Experts of a small language model.
Size: width 128, vocabulary 1684, 47.7M parameters.
Training: 842M tokens, 6675 steps.
Below are experts of layer 7 (counted from 0) of a mixture-of-experts language model. Rows are named router (the router's row for the expert), gate (a neuron's input weights, with its number), up (a neuron's input weights, with its number) and show model dimensions 0-127. Each number is 128 + 24 x the weight over its row's rms, rounded and kept within 0 to 255.
Before each expert's rows: a language model's description of what the expert responds to. This comes from a sample of Wikipedia text that the model never trained on.

# expert 20
Conjunctions and auxiliaries. Clause-linking words in running prose, mostly and, plus as, or, but, was, is, were, has, when, including.
router [100 133 114 126 117 134 113 164 108 116 135 122  84 115  72 159 125 178 150  94 154 115 107 115 109 101 178 146 160  79 111 147 165 155 118  93 138 163  97 126 129 114 104 137 126 142 133 119 162 127  79 184 129 136 108 101 137 118 104 114 125 121 131  95 139 114  98 127 132 108 125  94 164 157  98 156 142 108 119 142 127 166 164 157 118 158 134 184 129 161 108 137 122 119  95 120 153 160  99 118 116 128 162 131 154 111 122 133 153 112 135 161 115 132 121 144 115 150 159 174 149 133 111 103  99 141 160 101]
gate1 [134 128 131 110 167 140 113 109 129 150 115 170 120  94 127 123 151 119 156 181 185 120  92 140 100 117 146 115 165 121 122 122 162 140 126 138 153 159 114 131 134 150 168 124 133  80 151 118 112 145 128 143 127 163 111 141 111 133 122 160  65 163 106 124 110 108 147 157  81 147 155  92  93  82 106  93 172 107 153 107 133 115 133 148 119 113 124 116 149 140  93 126 125 124 140 162 109 121 131  96 108 104 146 139 119 135  83 126 127 162 132 108 135 164 128 100 134  75 167 136 114 125 148 149 104  86 108  86]
up1 [120 131 134 133 202 135 105 104 136 100 124 121 140 117 107 102  97 130 157 106 108 111 137 154 147 131 174 118 115 156 104 172 116 155 143 158 128 125 134 130 119 127  87 130 159 127 149 167 170 109 118 127 123  98 140 137 134 161 124 127  84 142 103 116 119 117 167 104 149 135 112 124 149 172  72 149 105 152 165 145 111 127 102 105 114 114 136 135 133 121  82  96 107 134 119 162 123 105 144 140 118 132 125 155 158 145  76 159 105 130 131 141 110 112 137  95 155 110 181 106  95 153 128 170  90 174 117  90]

# expert 32
Prepositions after nouns. Prepositions following nouns or verbs in prose, mostly of, plus in, for, by, with, from, against, during.
router [104 130 124  93 114 119 120 149 127  81 107  95  89 181  67 108 142 170 125 106 120 122 126 184 112 118 156 121 114 112 122 125 130 122 103 105  96 166 120 104 100  97 117 158  94 117 128 114 165 143  77 104 152 108 130 155 129 127 114 123 118 105 152 132  56 114 120 131 145  85 140 123 115 141 101 137 126 109 137 157 135 108 124 126 153 149 118 165 109 108 124 169 141 137  69 135 136 149 141 126 159 160 158 131 165 135 176 112 144 158 128  90 151 135 134 109 103 161 167 136 134 124 137 124 155 116 131 125]
gate0 [113 126 106 171 107 129 150 123 102 127 158 143 143 136 145 147 128  97 114 149 184  97 135 118 143 129 142 124 105 108  83 165  85 143 146  96 169 138 137 121  73 113 124  99 138 173 101 119 133  96 136 141  99 104 123 104  91 140  78 129  94 125 115 180 103 100 144 135 132 128 112 129 106 125 122 131 113 115 147 106 111 151 149  94 105 143 149 121 143 135 144 109 155 149  93 142 124 137 108 105 121  90 154 132  93 153 150 142  99 156 142 144 116 170 117 126 118  88 101 149 168 106 106 161  93 116 122  62]
up0 [101 137  95 133 144 113 108 127 131 131 128 134 119 155 142 148 102 102 132 143 101  99 136 202 141 169 109 140 139 127  38 158 136 128 114 156 137 104 102 120 148 129 139 124 153  99 135 102  91 157 123 141 141 125 166 148 141 121 159  91 122 135 167  98 131 131 125  83  85 139 109  79 150 120 114 129 110 151 109 129 131 112 202 107 142 129 123 152 111 168 128  92 140 133 102 133 160 145 167 117 112 128 103 155 151 129 117 108 141  82 152 134 124 122 141 153 130 142 157 145 122 104 173 162 138 143 144 136]

# expert 47
Sc-initial words. Word-start sc/Sc pieces for score, scene, science, scored and schedule, plus pieces like fess in Professor and ic in convicted.
router [135 104 140 104 145  98 163 115 133 134 111 178 159  86 166 117 100 107  97 112 116 116 141 150 165  93 113 143 139 162 136 124  91 129 148 132 126 120 110 199 123 106 112 139 158 112 132 174 109 115 137 163 114 121 128 130 123 108 136 100 126 117 123  88 144 173 122 154 128 123 138 104  69 120 129 144 162 121 113 116 146  82 130 131 130 101 143 142 132 135 152 135 157 112 164 171 169 113 134 143 207 117 111 161 105  97 150 140 137 104 122 123 115 124 143 160 136  94 174 145 121 120 104 100 114 154 154 121]
gate0 [139 150 112 123 129 125 165 128 158 128 141 130 109 132 139 167 104 136 151 126 138  97 105 134 104 137 119 138 125 100 119 128 114 155 140 116 154 128 156 125 155  84 149 105 105 115 138 116 117 105  91 157  82 158 153 135 169 168  82 101 168 187 108 137 181 128 114 116 150 144 120 139 126  81 163 131 136 136 102 177 137 113 126 169 115 139 109 132 111 142 125 114  78 151 136 104 109 119 120 140 191 100  99  89 125 100 151 130 127 106 171 109 144 126 160 126 124 123 161 144 157 154 109  98 164 166 120 107]
up0 [103 116 132 117 130  98 146  98  74 123 163 182 121 127 146 155 106 105 134 120 122 130 148 159 105 115 128  81  74 140 138  93 136 111 126  97 120 101 172 105 133 138 117 105  98 163 138 143 162 117 121 121 129  87 132 168 141 130  90 165 164 114 103 125 146 127 117 133 164 141 139 152 122 114 134  91 156 103 156 140 154 101 136 139 146 141 126 100 146 121 128 117  99 117 132 136 159 145 140 160 144  88 174 125 101 139 133 126 125 115 117 118 203 134 133 142 120  73 107 158 179 159 144 114 107 161 101 134]

# expert 9
Prepositions before phrases. Prepositions such as in, of, on, from, during, between starting a noun phrase after a verb or noun, as in "takes place in".
router [ 93 152 111 116 133 145 117 105 139 102  87  88  95 181  85 116 144 183 116  79 122 163 139 171  91 138 110 146 133 112 128 129 110 109 111 122  79 188 121 121  82 108 137 147  99 152 128  93 135 151 105 134 160 146 126 130 144 160 138 118 115 114 144 142  86 127 126 106 190 100 117  95 152 155 107 120 140 108 145 151 147 123 142 139 125 150 134 173 103 125 124 142 107 137  70 121 127 136 122 135 165 127 167 158 129 130 152 104 112 133 127  94 127 134 108 102 106 134 163 146 149 133 142 151 145 106 119 104]
gate1 [ 99 140 111 118  99 128 106 113 146 142 147 145 161 134 115 122 115 148 148 126 134 153 146 143 110 123 122  98  86 158 100 170  93 128 136 102  99 174  52 115  99 174 112 118 150 169 113 106 112 117 123 116 195 117 147  82 120 138  85 164 111 117 111 135 145 148 114  85 114 100 147 123 170 106 152  98 148 107 125 125 125 135 132 150  79 112 125 117 122 102 107 157 132 100 128 149 128 135 172  93 106  90 164 120 148 117 116 125 116 124 140 159 139 139 126 124  97 116 120 131  87 124  91 111 141 101 162 106]
up1 [151 132 106 190 135 118  87 106 170 138 119  97 147 100 147 111 101 130  86 123 143 157  92 116 161 135 151 164  93 132 122 126 145 150 141 117 132 131 123  91 153 109 152 117  75 123 139 132 138 128 111 142 128 141 130 141 104 119 111 102 153 150  92 148 144 146  98 158 116 109 127 115 107 125 161 132 108 141  50 120 145 142 138 157 175 151  85 146 136 111 116 135 119 110 162  93 142 157 126 133 119 102 152 130 126 138 139 167  92 169 102 105 136 152 124  68 105 111 106 119 122 152 107 122 110  80 102 103]